config.yaml
experts_per_token: 8
hidden_act: "geglu"
router_score: "sigmoid"
num_attention_heads: 2
vocab_size: 32000
norm_eps: 1e-06
beta2: 0.95
weight_decay: 0.15
schedule: "wsd"
final_lr_fraction: 0.0
max_seq_len: 256
max_steps: 3534
Below are experts of layer 2 (counted from 0) of a mixture-of-experts language model. Rows are named router (the router's row for the expert), gate (a neuron's input weights, with its number), up (a neuron's input weights, with its number), down (a neuron's output weights, with its number) and show model dimensions 0-255. Each number is 128 + 32 x the weight over its row's rms, rounded and kept within 0 to 255. Numbers have three digits each.
After each expert's rows: "gets" lists some tokens that make up at least twice as much of what it gets as of all text. This comes from a sample of Wikipedia text that the model never trained on. Tokens count by the router's weight.

# expert 18
router:156159109124161150104121124151111100063145100128097165123133106158108108147098133115143092163118099129177132110098098117125126182157135174095183136114079141138131115165110140155118092087102129091117099150080187095149122150122085101127133075145159122146081130113179161126151107148107122118114082160097151129095163138091185084063133081147112206165152083107177182147096128162152122129071124109142104135154093130128050142058145152088103111115127086125130085148121139117172132106145135100149094078140159117121111143187170145165139178114180079159112152051070126109170112067147113072086098138217134117165127122114054156104177125141178080151091170125162147134122191144153092115128099224137152123143130127074111181146057137136130098100103096120161117141204171148103100055112118
gate0:173210133136193148158210155151122131120112128127106122076136147147118114101196091150126124207106123122188147097117124106087126146117167082103088056103133154072154091101120151112124140083146175065106136131159142113120123132124141099117136093122112156133039101162150133197141143169140157122129160148183139144106110096117168142095111116137159151144143148109168125139135065139099087144133029170173119097150094153123059194178120166150135198171126059123104060073135099120160143128163196135112194121126121111125116176151159147143105148119105129110142152072138210098157143152155154166079154177162112106149130169112091103111155078136102155091098099161158161165146115099132177103128106157210136139165082109154120129133092113142139109098146169119138124101139181110168107096131145
up0:129147117149170133161191135118096120120163127067079102110114168109131114109188102176170103155105149154180155087116104116125110084092182065085109102132178202063167088125115185120111155094149139112126114170142162094106150144151133111115135104149075178134076115193163131147119121175116169076172120168129147144126095100106162131133147119167154159123129129080144157120115071119130182148139085134194085079121144127118073192146153167107104156180143083090098073094105124152170101120185215165091196154134155114153133148142180152139101140109134107103170147096155129103170115172159172148113149137118187134134127164074115119178175101113094125083073136118105124169098123125137141125111106160237151181170086143136086089108089116137111120105107207120136149113105144158122127103091133
down0:117088160165111088093165108099168082101079134145122132178238097147115135209079145086129113143145179110136148098098192116115153126162146110093140123182166127126132117139124151156142129114083184141092149162120129150138140074148117136101174152083092159097137093161138134104160160103173132122169178088146079199083164128173148141139090154160116132124145139085131095127153145102104127093123113111121106151075164087175093141173128168135065130102087083068145126085114103118201091156129126081133167114176133091147122133124159105155130144153127161083121144109153065158133123103185107187111171096088162109141153124078148102109146154137103163158173151151170060179096106042108122107122052185176124160154122112155073093170173098086087129169170130129133097152137068111118161116118125
gets: " was", " is", " are", " were", " as", " has"

# expert 35
router:100158071123075135097169073100166112119067154185119109122089113127165155162133112116209124122137203121149142074107105168129147134165119126077123123125118156114115086162075046138118085061102120091114072194032111104124139154115108141184193088084126127145082103079096165140161142176119128105128153134142132150127111148080148097087128114092106151138149125160140120149155184160133151141116056119167129160144107117159075065107133098107157132115122145120199109166144105094086166100146098125124083132142143165090188106153113126154111157124160121138153149102126136120121138122150153072103127155112119153074119085075072125155092096121135116131171149195112139153169183142150086141138139157144220164085080181103170132127128143108087097174130113094128093082154179172085192120132158
gate0:158169108140061133125108133101110188161218120179125116139132143149096158128117208131093117117155145097063122135080154104119125152148081129157170118151129112140137134167160118107105168162134168153094207077078136149126146162118142174137061064155093135114219084136109125124091123193075119143147134079136161096148165090128154075159132160149127129114138152107106157131160160180127169124160122121196165116105106135167124155153107167095173101104148130107119114150137135090159156149096129129076191118128124119117140122193230131153168134154153135168116133135142164161153119163126175102122122157109155130094127150156192122154086137168075122131167130022125192121126154174148047106142113149085143140144178196103100075157107146104108157097179101145126071157114135100132137147164134
up0:103096141097111157126062105096125110105137145169150138150090123162178164113151126165157164095168109077211178127185153101073129139184096139096147072135165157102094105167160107134140146128082158099120123139126111076107080154132127160135182170104175147090172103101148128120120136128148151190181128111147171154126159158124128122120186132063089131126094106158172114093094148099135170103028122143140126107115121123122137129103121082107127124172136118100129134076138163110127092132110190117102132114161164157111110120095138122170161108095148203116108152104196181139085175153149072092128128113144048107155122192133133202128131109168175107121106112146091142099185205099154149165069118105098194137084118136090166101058077084152119090153104146155127173120125155062175117110138097
down0:127079124132109150125184167161013139115156112083137115090105147124111128151110090162117066188195146133120100123059145116075116112150114092147171123118151064143110135108168160104123152113148121146122148139212145085139145132131128118114125106113122129098193112124089165150071118140162130084097087131135101113114148129072072149104059159087111116088061120151134158151075144173135150118134131113098127116130142149185108113107134139106169123158138159102120101131077123105183125121149150136120144134118189089130128139141127104165098108099131120160133142105105113078178159132148110160088148114109099115091113198144073165141078136142103162187195125125137146110179107175107179172117126113146143110123209110111034185089167115101097087184060149105121136143217077160112061168087129
gets: "-", "\n", "|", "in", "a", " a"

# expert 3
router:154127123127124133140151140136100126089154098141116114119127079166099126150128123121144129151140136130191138078106101095165127158128126096131140158077082114136120172124089136161146094102092139098108101140115171099111141190100046075117121110124110182103108130071153197134186120200116084151171128157161158110097167167108187118115100098139075165143122065118213121183105138140153150141097143116093117152151148156132071129086112166134122138115122146106145130196123133119151151137140124151175119102124109115121141108175141113173155196150151108162097124096065186091191113118100178087112054133171147086139124129086122106136195144102133090120089155145185159108117129178158083116141151207159148168110083121040108190155053114150112054117068104153113156111217117168133089109132116
gate0:196115037121143151136175145167138141198122107157203175109109134146078183151103099213177093134109125115150126120152111113125156182113122109158192093128160121056110128125121149123095127145166164133155120097118121104121115102142117139115128125160156174114154108118109206163127136095146121000174110162116100083079099127174154121158097173104128120160102104121207132128159114179094133093169097152151131151085147141072162118141167154151134071127152108134106110098106109136141135164171123149163138146127087200124168119110147085131138129136131092096139116134120078120138129123127155168138140122098152107169144093177149011105152094124125218133150114176154101176141102141100088098118105103123144169082134195177145149181148134108117083128075126117107072117108124155093156119115100
up0:113072066100147108119108095123174080162116067089114184116115114115123163125140166142212171119112168111159122138172110113165157167144128030138141135170108124050125127079059183147106154104136160100144126091099125129148126116181114078104095127168174130150139136118095164140131182108170172094186073140131134129102148114120090147056122097122123183165128120191195131101188102178099129110163111162117174115120141130118082092140119167094107158168140087185192104109133103095162098143144136178123083122175074176125144111139135166133186118138172126112142145141080108120124147112122108169074133088134157125144197086145134059116092125149097128132087077110164103135142226152144119092130109140131121127093116141139146138147132154116085150107122176120124161148106075167098214127172108
down0:157137202150181187141138153099203181118166153164135133196188167157068072078131080090104115162122095136117192129149134140142130094156155122084160154136164137140124051135123117062128150163160096151118175142132113085193101143143114120143163117146104118073106151066123140112162137108138096155126075186135090156072098137152064108134095136119173104088117118120095101133146126088130115124120109168139091167065114144078137098122084086128122102114124105108083161139117130141089103112150145112081150053137193171095104137136098069134121131100047135122125087149192105115154101152142146119115094132103119149156142082155099109121092162177128143130137146134118110142167082118101070130191106134135186104135135135151127101153147129146207163083150150084164187148093121079103038173155146
gets: " was", " is", " as", " were", " are", " had"

# expert 30
router:112115119141164123109131051148123167125166139139142123112116132127133103127115141041208129173154154117150105128065101173146163148128124140120127136118022192120084093124139088149079061102087117161115104128080166164159145195119094092132107108089156109168124063076159166198132186192132156111137143113140130116125140155078199117095168104157098155103187095140117138139059151190119125118143127090153134075150113144124064107138094149070102104150136135107150111170133114127118161110167188070129147095130114114167172057158166123111129168153161136122198128132122167121148137140087163139118111128129101124110148162104126163168100076108187159104149141095071134138125165111167052151138132181142145168119116175132173174128111123151096105151088122149171162114183187144104166149136160
gate0:146159150166123172178190152102086173132109126157177127113161137153157096123155109149160139144120126103115202126137128163148184174163115095155150171128146126164133126144153132123051146112142105125098114182117131141155099161156152092101187130140101103072107104161143087158146192066099065104100124147128153218102142130103054124156131132125117117172110135156156123148129104107076159191146066090179189169096139103202120109115130146185116138143127108141128099150091129142124151177098170122103128152170066165178148180112104082098123135065146125120119147089154054141153114126145095108117129068107088127107131134133133168122191118065142139142087085114196161161142098085122137118122115143147141133160064181151102147076125101106127114107082129085154083145066152127058068066082128
up0:134105138117143096100039130064195096124134146092113155132129119086146120113158098095110134146130090141142089148137106101196055140114125093113102088109161096119063116120130102132171139136125104143154109092179153120092155135161111153138081069115181132158179134101096188135104108168106193138128139147172124058189112112134151202095127123124145168061103139112106142135100182131156158046092176137114123103173183131107153132135120148079131114126138115154154154117189140113115199077144092106103158100090167136066140140120144246110119096166118131145128135175099123103141144112095096192137118205137146125129133100134114137143101155134064156159171136120089072153162145131143130162121160084126092158142216075089164123144140128162125187174161137181128153091159134150163165151143131
down0:147154180072119115178152165111091143124148106127075093116130101145111119127176152136154185091130100167142127090144119062202143149110150014157142114111146121099124136175093153127159148118131147128105137148078170145128123122156139123154090137165128132134129078090178131106125173063132111204112066051130142112108172170082159145094120190110111100160127153168121074162160116160151133127101075144122114062117115110175122145146144088133067187099175087094164091143152169110099186136130155165153089110112143135106137131111156063108126123058133127138114146111163125107165066111142146152134102105094063096093141129156142184085112155128128140140078112164206145082116145075123120153123149208133171128128069083104122173095125130150102175118151192141172146109158162086145144146069145
gets: " |", ";", ":", ");", "---|---|---|---|", " or"

# expert 72
router:113131137130124068123165069171123144132115150118109128109122061117102122150107105066160121181139168123146123128059049107152133140150124131150147119131104162120082127139117062112088101097093119177105126128113145126169164206091106126116149102092153115143116063107144202176147121187175109135159124114116160143132121126063167104081163102163106167117187128149119130165082152158152138140134136099135120103151125139134049130104093186100112131164157123102106130172155097163160102094164125088150166133123135121129202104185145120126145138113150103084177142123104168132221130126134135121122141096151103114125182160096109125125150114125164145124112111059097120114139150136148100136114109202145148196026147151099142234093149089099059128162099159133178163120174226153117091127137167
gate0:192102091163166144155079077148107181129114089146170156129101127131185124123100130076159125131160157145139143199142124087179104113148057135183107114133176121196128098127144161124062074139115209098167113085156133119133098106117154117136137161124177176064135122116100150147096100126040112133098141124131095110127084107155113171116180179113091185145099109113141173213086113127178076163183113132101129128101168137149128118095147117150121106131174133132140156083195148144131146150142072134103145137169101036087141107131158153102117152157081169077147083120069137121102098116110128133091149087117075135136139124167142151150163128105105150125122150102063163165098121140162139102113157152083062181147120184128160136100138140163115137172063076065156118177101138147148168139111092
up0:135110078137152108175103128152101160172139124196163151144131150073138130179121112038142110132175167131122102213158123123123157198128034116182103118104180112145135149113113165136115060173117172090127138110107119150119122155150198122120145137101154178102076142175141133157148120133112088119127123067118101158079109171138154175138156168135078209140113117143110180191115112143192142192163112101116187124073156146133073133081112146117121101138145111132179173091172138155135142151151099087123131131163077075120171109154126098096128112176087178075112083141093176117082123143140117129108127121128071149140128149181165132135119121091118155122132172103100115131098127161175142130142123175078100166171095137115159142064127104161099151157099155083127102113054128180107121113087057
down0:098123160134131095165130167110111118073211156105158184159177053142117156097130175191199155119122112103116137141109094142151102123134099138086100100138111121142140134205071129164099117091139101091160149084128143102090081091141127125207122168131082087109129059052141121133136062151150143128161107166092174161165120131124089076118150090198111108140118108078073111019158163126110114145075124107114074114150127124137126164132181133122075122136140113122095137177132137115139112125167175164165129112197124135118094147107163122160100145080133109129123159105111138097154117139180141048133160145187133168120141165075103130114140116146153074099136085137153144133120156129100119123119142109123163130184115120122065112135055102158134089113087167127110125130160061090131205119095063
gets: " |", ";", "---|---|---|---|", " ===", "===", ");"

# expert 40
router:105145126135119107128134056148132141124095137134128144118122071100116116154104112091160140141126172119123134151077050087141138157145143128127129131104077156152082100149163070106086069086102133173100117122124134134148126239061082128115131119102142129141120084140163153175161142166176102120134153117133186134103126143118172115106156113164105158090202144165138105147096158176153143125132119137145098112155131147122081152121088157101120138151147135099111152165161083140134149102176113098173147128131135134155192126172118140096130126120163101086171135134113175155194131131156131135128134105148141113083153164070140146147133112107172144083122130085083145152113188109165088144141145176141170186010128157115124247067159138109087158192105149151218185110185203165115107103103163
gate0:125103128118148122108115184125135136100088124142151157186136111127062154176116153114176172084154102156146097114117129157175106174159107092159119126146121128172164146115051115105053133092157125137196124125141130139128086068100112129090147165100101062149104103140101133178154155106113091139070123168164131139163177171143181192118149139136115108053197143132135096092177127097083106072121105147153190118127132135145100135172109040117114116096079120170131122127155101110153178095139102122190108136129145178146112141075080095104153117172078146147061149116170123177140135255127149131143152156122144142125165135144185132144148146153160130096166138155106172124113161132106175131098117139159102109084114092060151040105125114163086139119127141080096122148138197157157110140166115
up0:117108125146091140157157105121107116145134113116143079089119173109192117089100136160126094167116150100122130124137132101121147134153112130096077122123119134047082140135181139135183119176089145072081137152106163108107155162144125151195140090151118169126157174121131126070120126148167176093175130083103145092090078095131070066136090120129139123221097132129096151138110111148200166186111144099098066119149129126080155128111138203137156101145103128090104140170079113142118108125110150124081157116163122106111169105190145129151121123075181115129203084116098134096100128022107143118128119122125137126117150113067071125107117104132065153176108123111196081121158092131149092099141143079087162136203150182170092221177111143133167155103163119150156098077108081108101130100120149
down0:176102147151100129109087096113163135175089153144137115154197155146091106095098153024185159084144165111095117119111118160165114131109081182177104148152073128113092110173087116194114175107137101088150120133160154152117171098175083122181163189150138134124139168092085143155127202154155188175129101067107127123128128127127169146108157098164166153084102097084064104072142105106142106133113126162144138111109094114181097092125109150128128087117171105135116155100164121136132058068140088134122154108179155083116176125125169107133126122108061077147136141091101149136106138196112145161159150156148154136103254111144135124117099117135161159137112107107113110144119169086107101089122180132108142140163103185166166165102127137131059146056110134099182113101147141102106106132173113
gets: " |", ";", "---|---|---|---|", " ===", " hold", " 0;"